Below are experts of layer 5 (counted from 0) of a mixture-of-experts language model. Rows are named router (the router's row for the expert), up (a neuron's input weights, with its number), down (a neuron's output weights, with its number) and show model dimensions 0-159. Each number is 128 + 24 x the weight over its row's rms, rounded and kept within 0 to 255.
After each expert's rows: a language model's description of what the expert responds to; "comes after" lists some tokens at least twice as common just before its tokens as in all text. This comes from a sample of Wikipedia text that the model never trained on. Tokens count by the router's weight.

# expert 36
router [118 160 117 110 146 139 141 109 115 162 126 147 112 127 143 125 134 161 139 147 102 121 119  96 144 129 102 158 132 147  96 119 157 113  75 138 154 129 116 113 131  93 161  48 146 128 123  87 149 131 121 152 181  83 185 129 100 119 147 143 150 104  88  99 143 112 111 158 103 160 144 107 101 164 145 137 104 137  97 120 115 103 157 145 125 153 126 135 134 138 135 142 118 130 123 149 151  82 164 135 115 158 143 130 131 114 161  98  92 106  73 108 127 126 124 117 105 124  96 106 124 126  97 176 129  97  83  89 141 170 120  95 144  89 135 121 173 130 138 145 109 137 113 187 112 112 180 137 141 125 100 128 143 143 132 110 118 122 130 130]
up1 [110 159 162 126 116 158 114 134 162 133 153 154 114 159 114  87 147 112  97 145 100 116 126 145 157 136 125 153 140 137 140 137 149 123  97 109 101  82 101 135 142  79 131 100 124 143 107 133 131  89  72  78 147 118 179 143 103 105  95 132 119 113 162  84 126 103 118 157 124 121  89 100 116  97 162 129 118 152  82 137 141 100 141 127 125 136 104 138  92 176 148 121 122 140 114 128 144 120 128 112  86 179 167 143 137 106  86 119 123 140  94  77  97 108 135 102 145 109 104 109 142 113 131 158 140 171 107 131  94 129 114 134 148 129 136 140 163 111 138 124 114 127 123 183 117 136 134 161 147 106 114 153 151  91 111 131  97  87  96 154]
down1 [145 127 168 161 109 126 107 160 154 107  93 121  96 108 157 121 118 132 141 179 115 167  76 115 143 112 139 122 113 175 160 183 107  81 100  83 135 136  63 155 151  98 112  88 158  99 126 109 123 116 128 104 160 128 127 133 108  97  87 120 119 133 119 103 132 124 180 161  78 152 183 122 145 129 107 137 109  99 116 119 114 142 121 135 123 126 133 130 175 114 106 122  97 158 111 129 170 127 125 118 132 133 126 124 138 149 107  81 119 136  95 126 150 136 101 135 139 131 136 152 156 106 126 146 112 153 178 144 185 110  99 115 121 174 147 156 132 159 110 114 120 141 125 121  98 106 155 100 126 147 118 135 148 121 131 108 140 114 117 103]
up2 [173 129 170 122 134 144 126 149 134 153 140 143 131 116 119  89 131 163 124 124 105 121 110 137 122 160 171 149 113 122 119 128 138 105 147 163 167  89 131 141  75  67 136 136 131 103 149 181  97 117 127  74 135 176  99 117  81 124 125 146  98 140  96 130 103 131 128 128 137 105  95 148 185 109 133 175  68 152 154 140 104 130  98 142 112 103 123 137 125 150 112 123 100 114  81 149 140 152 119 151  95 176 100 117 130 118 162 140 124 148 101 110 147  99 138 121 100 129  91 100 152 123 119 148 151 109 100 137 122 135 105 150 175 145 112 132 134 156 128 135 154 105 127 108 156 136 170  98 136 154 127 121 131  88 125 102 142 169 141 121]
down2 [144 171 142 125 112 138 121 136 166  89 107 169 118 116 121 125 150 128 167 108 111 149 106 143 144 147 135 119  98 147  75 103  97 120 122 152 151 132  93 131 111 166 168 142 111 157 103 153  94  97 141 122  89 118 166 129 141 119 164 152  95  91 137 126 140 128 104 120 119 140 139 126 160 107 101  87 166 132 115 144  86  75 131 103 140 142  90 137 153 108 124  98 126 114  89 131 142 102 128 123  82 131 171 146 145 142 138 132  91 161 142 153  73 133 120 160 103 115 137 125 155 138 122 151 125 107 135 145 174 141 167 122 157 164 159 115 120 109 150 131 156 111 126 116 101 165  90 108 159 158  96 128 115 122 108 149 118 103 136 186]
What it handles: Units, symbols and separators after numbers in tables and coordinates, such as °N, km, mph, %, and | cells.
comes after: ".", "0", "5", "1", "2", "3"

# expert 34
router [108 135 164 121 164 155 138 119  95 168 146 154 138  84  82 103 105 149 126 106 116 120 148 124 141  96 152 156 152 136 118  96 141  80 151 132 106 138 102 159 113 121 169 105 106 137 156 103 126 149  95 152 144 107 159  51  88 105 159 139 130 145 101 117 166 113 106 112 137 106 137  80 160 106 148 100 117 138  81 105 156 150 107 125 136 131 133 115 122 134 165 130 138 111 165 197 128 142 156 148 114 114 165 155 136 139 112 118 152 154  86 120 154  64 129 110 115 114 106  98 129 127  94 149 108 135 119 130 142 158 136 115 151  92 125 127 137 139 114 126 128 128 119 138 155 104 112 127 147 125 151 117 107 121 115  89 108 151 149 176]
up2 [117 139 121 145 145 102 173 145 146 124 125 145 123 127 109 130  91 120 152 136 142  86 136 118 121 112 125 107 143 119 144  72 125 113 154 172 148 143 100 125 144 170 153 183 111 121 150 111  98 133 154 119 172  85 153 170 111 111 140 130 124 131 157 100 118  78  99 119 106 102 151 134 137 118 112  88 108 141 129 161 147 127 102 138 163 136  86 122 117 160 155 116  84 143 121 144 100  95 133 151 139 122 127 133 138 116 152 131 122 164 115 177  93 149 129 165  97 109 116 131 159 122 128 156 133  87 133  60 115 121  80 112  97 114  97 110 131 129 138  79 142 139 159 107 137 130 112 113 114 190 138 134 130 128 118 112  73 148 117  88]
down2 [142 121 137 156 119 150 125 140  65 137 160 169 139 136 151 157 129 123 113 117 165 149 115 136 131 118 107 118 151 104 137 141 149 133 153 116 115 103 161 148 162 144 113 107 110 148 129 102 130 100 107 160 120 185 134  83 116 119  85 116 150 142 172  87 132 134 135 137 155 118 139 109 113  83 123 144 127 105 124 112 127  95 119 109 110 144  77 100 119 174 154 133 121 200 148 137 133 121 158 163 155 129 169 135 146 112  87 138  86  65 161 139 105 110 133 128 109 164 138 126 130 119  82 120 110 102 120 158 120 141 104 145 127 119 145 190 160 112 125 131 148 121 136 114 113 141 116 128 102  98 167 131 125  92  75 111 123 133 156 102]
up3 [143 125 126 102 137 104 145 117 122 121 153  97 112 108 134 104 103 109 110 135  60 112  72  98 113 107 111 141 132 112 126 123 162 117 127 139 122 146 126 119 145 130 128  87 117 132 162 112 146 127 112 103 159 159 157 126 130 150  96 159 121  92 107  88  86 129 133 143 160 126 110 161 125 129 109 151 135 120 109  96 125 138 111  99 142 140 123  80 137 124  86 102 173 131 141 133 105 122 135  89 115 102 103 198 107 128  79 155  90 180 178 129 119 115 102 150  92 149 145  88 101 136 136 136 124  82 149 137 151 130 199 150 125 119 144 111  79 114 122 141 148 112 156 109 134 143 169 128 146 113  98 126 144 142 146  90 131 137 153 114]
down3 [119 114 147 120 109 107 146  88 129 129 113 128 134 102 156 112  92 149 142 127 143 112 172 114 142 112 179 162 114 152 109 149 104 113 107 171 136 142 124 150 128 103 135 128 123 132 113 110 130  89 132 103  90 114 131 136 110 134 191 176 140 142 125 149 112 136 100 162 134 129 122 104 138 120  76 182 168 152 124 109 154  92 100 104 130 118 132 145 108 103 119 157  87 103 159 156 123 145  97 129 116 107 137 143 147 111 159 125 162 125  86 131 102 103 140 121 119 152 125 129 155 133 145 115 132  64 120 109 148 179  97 174 121 176 104 158 140 145 142 116 134 145 141 144 131 105 169  95 134 186  70 127 111 132 113 121  92 123 147 153]
What it handles: Word-initial capital letters, especially W or w, starting a paragraph, word or table cell, plus == and === heading markers.
comes after: ".\n\n", " \"", " (", "\n\n", "===", "=="

# expert 18
router [142 135 120 124 160 118  96  87 113 163 153 112 126 118 126 128  81 115 119  98 107 136 146 149 108 105 111 119 134  87 110 107 132 111 123 129 129 100 113 194 124 101 127 104 133 142 129 124 103 122 145 155 167 117 143 109  83 102 178  94 177 149 110 114 187 145 121 133 122 143 130 110 141 157 176 105 141 139 118 164 184 137 133 106 114 131 101 136  98 153 145 143 111 119 143 143 148 125 153 126 117 140 152 133 139 125 102 127 172  95  99 154 117 127 104  87 124 126  96 121 103 138 126 128 134  57 113  76  51 158 176 139 115 139 111 111 142 132 137 131 160 113 112 120 145  91 145 155 103 127 114 149 156 109 112 110 124 165 130 135]
up1 [136 125  78 135 106  61 129 119 113 118 142  88 122 100 149 100 161 126 148 134 124 107 110 135 120 155 138 125 130 166 156 152 147 114 160 153 144 126 140 146 110  98 157  86 114 149 124 150 131 122 137 145  98 143 135 113 142 115 152 135 168 101 125 107 115 167 114 110 161 105 138 133 125 122 153  84 122 119 145 164 157 149 142 160 103 137 154 116 118  99  86  99 115 144 132 117 129 101 150 151  52 163 142 129 118  86 130  92 108 126 139 167 119 141 154  91 132 157 134 102 156 185 121 124 128 121 142 143 112 169 152  84 147 159 107 119 123  86 124 138 118 108 137 124 107 124 145 188 117 120 104 112 101 123 171 144 123 102 181  93]
down1 [157 125 114  78 113 111 103  84 140 181  97 142 107 128 120 106 112 128 148  62 104 149 120  83 109 167 118 128 124 111 143 128 157 156 112 140 117  95 143 127 125  87 128 117 147 143 140 113 128 126 134  99 182 112  90 107 163 113 156 125 124 117 140 112 138 140 149 123 179  96 130 161 153 114 121 116 139  79 138 130 115 126 110 133 155 111 125 120 155 155 147 113 136 117 167  94 112 125 144 163 154 137 155 151 114 123 109 116 110 142 129 159 139 182 119 131 107 142 115  87 141  92 112  93 130 102 125  84 107 177  70  94 108 104 120  95 138 117 129 171 113 125 146 111 117  90 155 135  70 131 117 139 113 119 103 147 153 117 168 128]
up2 [135  76 121 138 135 127 122  57  93 111  97 120 120 134 135 143 149 139 146 146 132 123 108 145 134 144 124 135 145 130 109 139 154 133 101 145 155 149 113 107 185 125 130 118 125 165 124 122 127 150 118 123  65 131 142 110 100 107 145 163 129 138 135  98 111 142 159 110 163 134 111 135 137 156 101 174 119 105 105 106 118 142 155 126 130 114 108 110 141 147 178 162 112 130 104 142 142 143 116 126 140 125 141  88 172 151 113 129 131 109 155 136 146  73 142 117 143 131 123 108 152 142 145 156 179  89  71 118 146 160 179 101 133 117 154  89  79 108 107  81 127  57 176  81 142 133 128 158 124 124 143 134 150 124 106 116 151 127 132 123]
down2 [153 125  69 129 121 132 179 100 117 124  86 125 106 120 104 123 117 114 146 115 151 142 129 135 149 137 125 113 128 107 109 119 192 147 132 119 151 117 106 150 140 105 131 112  91 156 143 159 120 130 137 136 131 115 127 141  54  61 120 155 122 168 100 160 173 118 136 150 147  94 133 162 117  96 138 125 145 106 140 137 114 133  93 112 114 145 141 147 127 178 154 157 128  85 111 110 106 122 137  86 124 158  89 115 123 149 134 134 100 149 189 153 118 121 141 100 129 155 148 113 131 142 131 138 156 146 142  98 109 175 138 114 138 139 137 166 125 141 153 133  77 174 117 110 140 151 163 159 112 146 107 107 152 121 102  82 118 140  92 117]
What it handles: Word-initial pieces starting with n, sc, sh, v or St, such as née, normal, New South Wales, necessarily.
comes after: " the", " (", " of", "-", " in", "=="

# expert 21
router [115 106 171  81 134 130 149 105  88 172 128 156 149  92 137 119 113 129  95 118 101 161 167 126 146 109 134 113 113 134  81  90 127  75 108 159  95 140  71 127  85 107 146 102 155 129 137 114 135 146 129 162 145 134 171 104 123 172 132 116 183 146  93 116 162 167 116 105 140 136 124 167 127 155 139 129 114 122 123 162 143 128 107 116 118 126 135  94 151 154 135 126 109  98 178 108 144 141 139 143 110 125 155 118 147 128 114 120 153  92 104 181 132 118 134 129 136  97 126 124 141 170 120 162 138 113  84 180 106 127 139 135 154 117 118  82 159 134 126 163 151 142  93 141 115 145 131 149 122 115 123 119 149 145  97 105 120 161  95 156]
up3 [114 116  99  93 116  98 135 146 139 179 139 134 122 115 158 139 130 109 121 167 110 116 104 135 124 112 157 116 188 115 155 116 119 129 103 189  75 137 138 122 102  95 143  97 117 162 136 115  82 122 141  85 162 105 138 142 112 132 139 102 142 144  76 127 113 102 113 148 122 107 126 167 117 123 130 103 107 116  90 174 106 114 164 105 133 130 115 122 124 159 128 101 137  94 140 168 125 121 115 139 160  80 104 131  85 175 121 128  96 117 128 114 127  96  83 171 131 138  93 143 126 114 126 133 115 109 112 158 114 124 126 161 111 140 118 146  98 132 146 121 166 163 111  84 115  94 114 112 124  82 143  70 111 140  90 152 121 109 134 147]
down3 [193 112 115 159 116 121 118 129 114  98 103 136 128 165  72 124 116 124 110  87 140 118 116 119 133 153 103 117 151  82 137 137 124 135 111 115  83 131  91 124 147 113 142 114 124 156 132 169 137 118 162 135 121 131 174 100 143  99 124 121 122 136 113  64 126 113 124 125  94 139 167 131 161  83 124 152 149  87 148 116 102 147 128 149 143 148 116 116 120 136 131 157 119 118 129 132 125 146 108 155 105 123 183 127 140 144  94 128 176  96 141 119 103 118 196 141 144 122 100 158 171 153 111 144  89 105 188 117 112 162 126  93 159 125 132 170 154 139 120 131 101 135  93 140  97 124 123  91 145 141  97 107 122 109 148  93 112 122 147  91]
up4 [186 144 162 110  92 127 119 113  79 169 128 135 125  73 150 104  90  98 143 127  74 156 163 160 134 125 113 151  88 104 115 144 141  96 105 146 121 171 131 151 162 113 117 127 126 111 128 132  98 114  96  98 116 162 123 105 155 120 114 112 155 141  89 112 115 133 117 119 115 126  99 102 127 145 169 129 112 110  89 149 118 122 173 109 164 121 129 168 115  81 162 141 122 134 131 144 124 126  93 141 101 128 120 148 136  90 116  97 158  99 106 163 125 108 103  98 103 110 125 181 142 158 108 152 140 137 117 129 107 125 125 148 115 131  96 156 139 177 121 119 133 143 136 104  99 152 117 139 158 130 154 121 109 139 176 112  68 112 123 153]
down4 [114 134 123 121 147 147 125 123 150  69 173 140 138 141 136 127 175 114 151 139 146 126 135 162 117 132  83 157 105 118 136  99 135 154  93  96 116  91 137  83 101 160 118 145 183 126 104 109  97 150 126  84 106 162  56  82 157 118 111 143 118 142 155 116 121 166 130 149 149 128  73 120 135 157 161 139 119 115 131  77 110 127 101 137 115 140 151  98 126 122 135 157 119 138 100 122 114 160 129  90 147  99 150 111 163 106 115 150 117  96 144 156 114 140 125 169 135 132 143 124  98 155 103 120 109 168 125  75 147 138 132 115 130 136 177 113 111 112 155 104 146 102 139  99 120 113 126 117 124 121 159 153 161  97 120 139 161 143 137 161]
What it handles: First word pieces of lowercase words after articles or adjectives, such as d in dramatic, re in rear, un, en, sub.
comes after: "\n", " a", " |\n", " and", " the", " \""

# expert 3
router [111 108 149 119 129 121 117 134 116 157 144 126 131 140 121  68 108 148 143 113  91 114 121 133  93 137 134 134 151 120 112 124 141 105 119 136 137 123  58 141 133  99 145  72 137 141 177 140 174 139 131 140 173 132 139 130 102 138 171  98 143 127 126  74 152 166 124 140 125 175 105 131 166 157 127 131  98 144 123  92 131 124 158 114 134  90 127 140 153 145 144 128 137 109 147 121 182 157 158 145  83 105 176 151 114 141 139 119 125  96 116 161 179 104 127 173  89 123 125 169 115 144 150 134 117 112  85 130 122 120 170 118 146 115  94 147 138 100 153 160 169 122 136 148 155 132 145 165 124  87 109 152 141 149 173 128 129 131 135 149]
up0 [119 141  88 135 103 134  63  75 114 102 101 145 144  94  85 111  74 167 144 128 135 148 115 135 129 112 136 132 127 153 154 123 149 125 109 169 107 118 116 138 119 117  99 105 182 113 156 154 115 100 136 140 138 123 112  92 153 125 115 166 150  95  94 134 116 172 176 139  92 111 117 125 141 101 141 150 147 102 190 139 134 151 149 139 127 110 133 111  96 117 127 129 151 131 160 113 110 117 109 155 122 102 101 133 136 103 101 147 154 125 108 163 106 126 119 147 129 103 120 118 159 140 152 162 128 116 156 142 157 149 159 141 125 153 106  85 101 108 134  90 137 120 114 137  82 112  47 156 148 101 144 117 115 118 143 118 150 124  86 115]
down0 [120 134 174 135 155  89 164 133 125  78 135 132 104 122 170 121 120 111 152 128 124 158 121  86 136 170 116 104 119 129 156  95  84 150 120 142 135 120 117  69  84 156 122  87  97 125 174 155  72 110 120 141 100 135 131 130 121 133 126 137 136 154 141 153 123 148 103 125 167  74 117 137 150 139 120 105 148 124 132  95 132 144  77 113 129 119 124 119 158 129 120 128 128 132 123 137 123  70 142 166 125 133 143 160 117 121 184 121 115 128 128  91 127 120 111 135  76 138 142 112 105 143  91 101 160 120 108 144 109 131 110 119  90 142  81 144 138 150 126 109 111 172 148 139 108 180 102 109 170 103 103 131 144 124 156 157 107 150 160 109]
up1 [179 157 143 174 147 141 126 117 111 110 154 120 131 121 161 133 137 147 122 142  87  80 122 163 148 126 139 144 152 139 107 127 161 151 105 137 143 158 104 140 133 130 121 103  94 106 153 161 121 160 130 124 141 126 123  94 124 167 157 124  81 177  85 124 120 144 128 111 146 171  76 154 114 128 106 107 122 133 133  93 160 141 154  88 139  81 129 136 100 150 111 154  92  99 131 151  87  97 138 165 115  73 112 101 144 147  95 113 127 153 111 175 137 139  90 125 125 143 107 119 113 147  93 125 134 156 143 120 117 130  83 117 104 138 150 110 118 110 113 159 113 141 123 145 144 140 135 123 110 140 126 125  77 124 153 165 159 132 199 141]
down1 [122 107 146 130 105  88 131 159 182  91 132  67 106 137 130 129 138 178 114 115 114  90 114 146 120 147 105 106 144 122 137 120 162 158 136 119  78  98 172 119 130 173 162 110 134 122 139 146  95 110  89 114 132 118 131  88 126 114 139 109 165 138 135 103  99 137 134 117  73 141 116 101 114  90  97 135 123 146 104  97  93 125 142 142 139 109 137 123 153 161 105 190 164 101 135 130 104 113 134 111 171  85 144 144  86 146 114 145 115 109 178 137 123 128 144 128 133 143 164 118 136 149  76 139 128 125 167 116 141 111 113 105  83 171 121 145 153 180 135 127 142 151 102 118 116 115 148 149 149 138 128 118 135 131 158 129 157 138 120 166]
What it handles: Colons after infobox keys like "Based on", "$" signs, and words before amounts, such as about, approximately, at least, more.
comes after: " of", " for", " in", " with", " on", " to"

# expert 50
router [141 178 132 134 132 135 140  73 116 143 119 125 150 143 116 113 107 149 153 141 144 155 160 108 145 169 121 132 151 119 105 145 123  97 109 168 133 184 127 123 109 127 117 142  92 129 123 111 107 147 172 172 166  86 165 105  93 142 111 115 127  80 110 124 168 132  86 162 154 149 109 127 146 133 118 142 117 125 129 123 173 116 162  89 162 154 110 113 151 167 136 155 112 134 135 117 150 120 168 131  93 112 116 140  86 118 154 112 127  80  97 140 168 138 162 132  89 138 108 175 109 140 135 141 138  90 160 112  97 127 139 108 114 101 140 107 127 135  98 152 180 128  99  97 132 143 154 129 126 122  76 154 115 136 116  85 140 135 138 110]
up1 [162 179 125 115  76 151 111 160 146 120 127 119 117 130 124 125 118 122 125 153 111 120 125 128 115 194 129 164 134 162 119 119 107 114 133 117 111 175 146 126 139 145 138 157 162 125 155 120  81 114 172 175 186 113 142 146 177 151 124 143 132 126 109 141 153 125 146  93 132 121 125 142 177 129 126 100 136 164  94 103 103  93 139  81 162 109 130 130 154 155 105 170 153 122 130 124 151 145 122 120 100 166 132 164 106 136 139 110 141 162 157 143 110 128  73 111 165 118  96 104 147 125 125 177 152 139 134 125 143 126 148 113 173 120 167 122 149 169 132 123 150 111 123  99 119 116 167 115 122 104 148 127  97 156 122 149 103 133  78 125]
down1 [ 83  96  92 121 167  98 123 128  89 131 115 133 131 136 122 149 100 106 126  93  77 144 130 140 156 118 150 101 113 138  99 160 120 142 136 138 128 109 125 141 161 142  90 107 152 120 137 116 129 142 131 138 139 131 183 107 110 133 180 122  97 131 114 154 144 110 124 119 130 100 140 121 105 173 123 160 149 117 128 110 138  88 152 133 125 123 132 179 146 120 123 107 156 161 173 165  87 141 134  61 164 141 117 165 141 129 133 117 153 168 145 118 151 131  99 143 154  84 129 129 137 107 192 109 117 115 112 113 114 140 112 120 105 116 101  87  83 116 108 122 186 122 115 135 103 124 117 124 158 126 123 125 149 113  86 104 175 130 119 183]
up2 [136 169 145  87 173 149 133 119 116 147 145 142 123 142 143 132 127 137 170  89 130 106 117 111 144 166 136 128 155 150 132 136 111  84 136 112 140 134 149 128 141 140 102 138 144 151  98  96 128 121 160 108 158 102 167 135  99 101  97 172 131  87 125 158 173 123 121 159 109 129 122 136 139 120 154 129 164 130 153 141 120 111 111 131 152 117 139 119  93 121 146  95  81 111 106 128 129 118 106 123 161 159 149 178  74 133 173 117 142  87 113 127 173 122 103 153 106 141 127 180  88 103 157 104 163 133 139 103 147 123 152 111 142 126 144 119 161 114  94 146 113 135  77 111  89 123 159 113  90 132  61 114 149 113  95 141 128 144 112 155]
down2 [134 113 115 169 208 139 155 131 122 116  87  93 173 103 153 106 175 121 134 155 134 109 130 135 148 155 135 138 147  94 114 146 143 120 158 154 123 100 153 124 140 134  92 105 116 101 154 105 138 161 119 110 117 132  97 175 112 141 131 109 111 133 115 169 130 152 137 111 164 140 120 141 121 152  88  95 125 137 165 174 141 139 107 102 129 146 128  67 150  90 143 135 125 119 127 108 107 106 107 143 122 176 132 167 142 144 111 142 127 145 124 102 137 115 139 128 125 172  72 136  71 107  96 156 116 166 111 105  98 139 139 132 129 153 126 109  98 110 146 111 130  92 141 118 148 143 160 158 164  89 117 120 116 114 121 142 136  77  97 122]
What it handles: Spaces before numbers and sentence ends in census demographics and election tables, such as age 18, household, percentages, −.
comes after: " |", "|", "%", ")", " household", " age"

# expert 32
router [144 163 147 150 141 142 152 103 104 142 139 172 109 151 101 150 118 141 129  67  85 166 152 134 161 145  94 144 158 151 134 148 150 127 178 146 121 143 107 169 126 152 117 116 112 122 134 109 129 117 127 149 152 129 174  92 100 141 160 109 126 122 119  96 156 129 143 127 124 152 121  85 136 103 131 137  96 194 134 146 123 153 124 102 144 108 111 132 102 145  81 103  89 156 141 133 146 115 116  97  72 137 170 166 132 173 151 139 136 114 129 125 122 114  90 121 127 105 152 126  79 160 105 158 133 137 104 118 132 151 108 124 101 108  79 121 114 135 106 110 124 161 111 154 137  71 102 166 132 134  93 146 140 125 133 137 114 151  87 136]
up1 [149 101 131 121 103 147 156  55 107 108 130 126 140  86 127 156 123  63 144 136 138 146 149 131 134 172  98 171  96 144 148 159 162 147 152 131 124 155 134 107 163 129 137 120 135  80 148 142 102 146 117 161 101 130 141 133 113 131 138 144 121 124 157 133 140 143  97  96 108  96 144 132 123  99 147  95 154 163  98 124  79 142  96  92 132  94 107 102 121 165 156  94 100 122 116 121 149 100  92 170 106 140 112 154 123 150 117 120 153 130 129 137  97 120 123 144 132 156 103 163 131 149 160 136 118 110 106 127 135 111 170 173 140 136 115 140 117 170 129 119 126 145 118 104 140 122  87 116 101  99  81 177  96 134  93 119 158 113 114 164]
down1 [ 90 130 153 135 138 164 111 116  90 122  87 141 127 131 135  95 137 134 125 148 108 132 107 147 134 107 130 180 109 148 104 139  99 116 128  97 129  88 110 135 157 122 135 110 134 117 110 128 122 144 159  93 122 138 144 170 107 136 103 103  77 105 158 141 131 140 131 129 105 151  91 125 104 137  93 156 128 113  74  89  59 131 132 153 139  83 134 104 116  84 117 127 114 105 183 114 162 138 128 115  89 144 153 112 139  93 144 113 119 119 178 144 137 180 120 152 114  91 114  97 121 145 173 131 115 158 145 108 172 124 105 132 117 137 139 149 111  88 123 158 141 106 106 138 142  67 115 130 182 149 152 100 145 143 107 114 142 136 134 144]
up2 [173 123 101 158 118 128 121 102 135 147 145 107 181 141 138 154 120 179 165  97  94 116 143  90 138  79 142 144  96 132  98 167 131 127 185 124 123 145 156 126  96  98 117 145 116 109 155 146 149  96 157 122 130  83 106 131  97 125 119 142 131 104 125 118 150 153 139 135 117 166 108 118 116  93 154 138  88 131 109 152 151 110  84 105 169 144 129 119 126 123 137 143  70 141 147 111 130  93  85 114 119 116 137 136 131 212 128 114 127  94 106 149 147 112 122 120 146 153 139 118 142 120 114 120 110 122 125  67 152 152 104 149 151 144 130  84 132 142 100  96 162 117 108 133 145 123 112 146  80 142 132 138 119 131 154 128  91 163 134 142]
down2 [150 137 102 143 129 118 167 129 108 116 141 126 125 131 150 122 159 146 128  94  96 124 116 168 114 111 160 141 130 158 108 118 147 140 154 151 115 149 139 116 139 103  98 150  95 155 146 122 161 143 103 194 143 133 133 147 168 124 146 110 138  83 123 128 142 126 107 121 153 148  71 135  88 160 116 159 116 135 172 112 183 113 103 107 141 156 135 140  96 126 125 145 147 171 106 113 165  79 107 143 129 141 166 134 143 142 115 138 155 114 123 125 157 115 106 141 101 195 141 129 126 153 128 145 149 135  83  84 127  77  49 129 121  90 127 134  81 132 124  81 104 168 110 120 152 139 135 158 109 136 112 120 135 140 137 119 138 125 143 126]
What it handles: Past-tense and participle verbs and -ed endings, often after was, such as released, made, appointed, named, led.
comes after: " L", " was", " B", " l", " D", " N"

# expert 29
router [112 115 138  95 129 150 139 119 115 123 172 148 171  90 118 130 127 115  97 113  79 135 159 110 122 163 121 135 121 126 143 115  93 104 120 136 130 121  85 158  69 134 142 107 125 121 146 105 154 103 113 123 148 102 165  86  82 119 125 128 171 118  91 154 174 166 118 110 155 150 131 135 145 169 154 119 123 119  70 142 137 179 157 122 141 126 135 114 108 184 159 126  78 116 149 123 154 128 157 146 123 123 175 125 140 153 111 102 174 122 107 157 157  84 127 129 120  92 151 144 131 130 110 149 173  86 121 149 119 168 154 110 137 121 124 111 124  95 168 140 116 131 139 105  92 145 126 146 108 129 132 156 100 110 116 106 131 156 118 128]
up2 [126 110 145 124 109 179 113 202 139  82 168 141 121 123 123 174 139 140 115 139  87 128 152 112 111 127 141 108 114 108 115 138 126  89 152 130 144 123 144  96 113  70 120 121 144 130 159 127  92 107 122 101 169 115 159 162  99 133 106 131 154 135 143 137 160 102  89 148 110 170  96 108 122 138 134 114 122 150  96 123 126 136  94 134 125 162 129 119 132 157 118 145 117  85 146 127 131 156 113 132 128 110 131 124 126 107 112 112 104 187 129 134 151 101 120  83 160 151 147 135 124 102 138 130 198  92 116 150 125 158 155 107 148 148 122 111 101 111 141 185 119 127 146 159 128 105 100  86 159 159  82 130 146 151 142 123 158 147 121 163]
down2 [140 105 126 137 160  86 134 129 133 145 104  94 142 130 113 116 106 154 129 129 138 102 115 144 150 152 137 104 128 180 122 128 125 158 164  95 136 120 155 138 122 172 175  93 126 139 141 156 141 120 107  83 122 113 123  99 127 157  93 117 113 118 139 104 120  86  93 149 137 179 117 126 132 104 122 133 161  85 138 147 164 120 179 141  86 146 129 161 142 129 140 128 139 134 134 127 138 139 129 120  87  89  96 160 128  99 151 147 150  93 147 126 102 120 120 151 161 152 117  84 136 128 133 106  87 121 117 111  66 147 165  94 111  99 126  65 178 155 130 146 149  98 124  97 145  92 110  81 122 120 157 155 138 129 110 117 102 113 118  93]
up3 [ 99 112 137 170 127 133 102 139 124 147 138 136 141  92 103 128 117 105 128 133  98  86 152 139 146 117  84 149 156  87 163 157 101 135 140 145 132 128 107 104  96  82 163 144 151 120  94 116 130 131 142 156 123 124 141 120 136 131 164 147 126  97 159 112 106 147 141 144 151 138 169 150  99 180 177  91 176  99 163  93 143  84  95 131 155 140 139 113 104 137 132  87 149  95 159 110 114 139 155 167 183 116  98 133 151 139 119 159 139  86 134 105 146 104 121 140  98 141 109 124  97 131 104 107 133 117 159 145 160 158  95 117 154  92 104 156 122 139 150 164 124 142 138  91 117 110 124  84 115 115 163 162 123 152 141 126 126 151 150 117]
down3 [107 145 154 168 119 161 108 150 136 149 108  58  66 112 113 151 110 143 146 136 115 130 118 127 129 137 127 123 131 166  78 120 126 105 121 114 129 144 175 161 161 146 146 146 162 145 151 156 107 147 109 127 132 136 175 147 137 131 172  93 152 164  95 158 151 150 114 125 123 101  75 129 151 137 127 177 123 145 145 108 109 119 134 111 154  63 150 135 141 126 137 138 123 133 103 164 129 143 129 124 141 152 108 142 134  51 136  90 127 130 124  91 137 126  94  81 139 106 133 183 147 137 132 178 130  82 153 132 151  92 135 127 117 143 130 134 119 142 130 108 144 128 163 126 127  85 120 150 115 143 128 129 117 130 145  96  95 154 121 136]
What it handles: Opening capital letters or stems starting a word after headings or quotes, such as "Pl", "inc", "rel"; also LaTeX line-break backslashes.
comes after: " in", "==", "\n", ".\n\n", " \"", "==="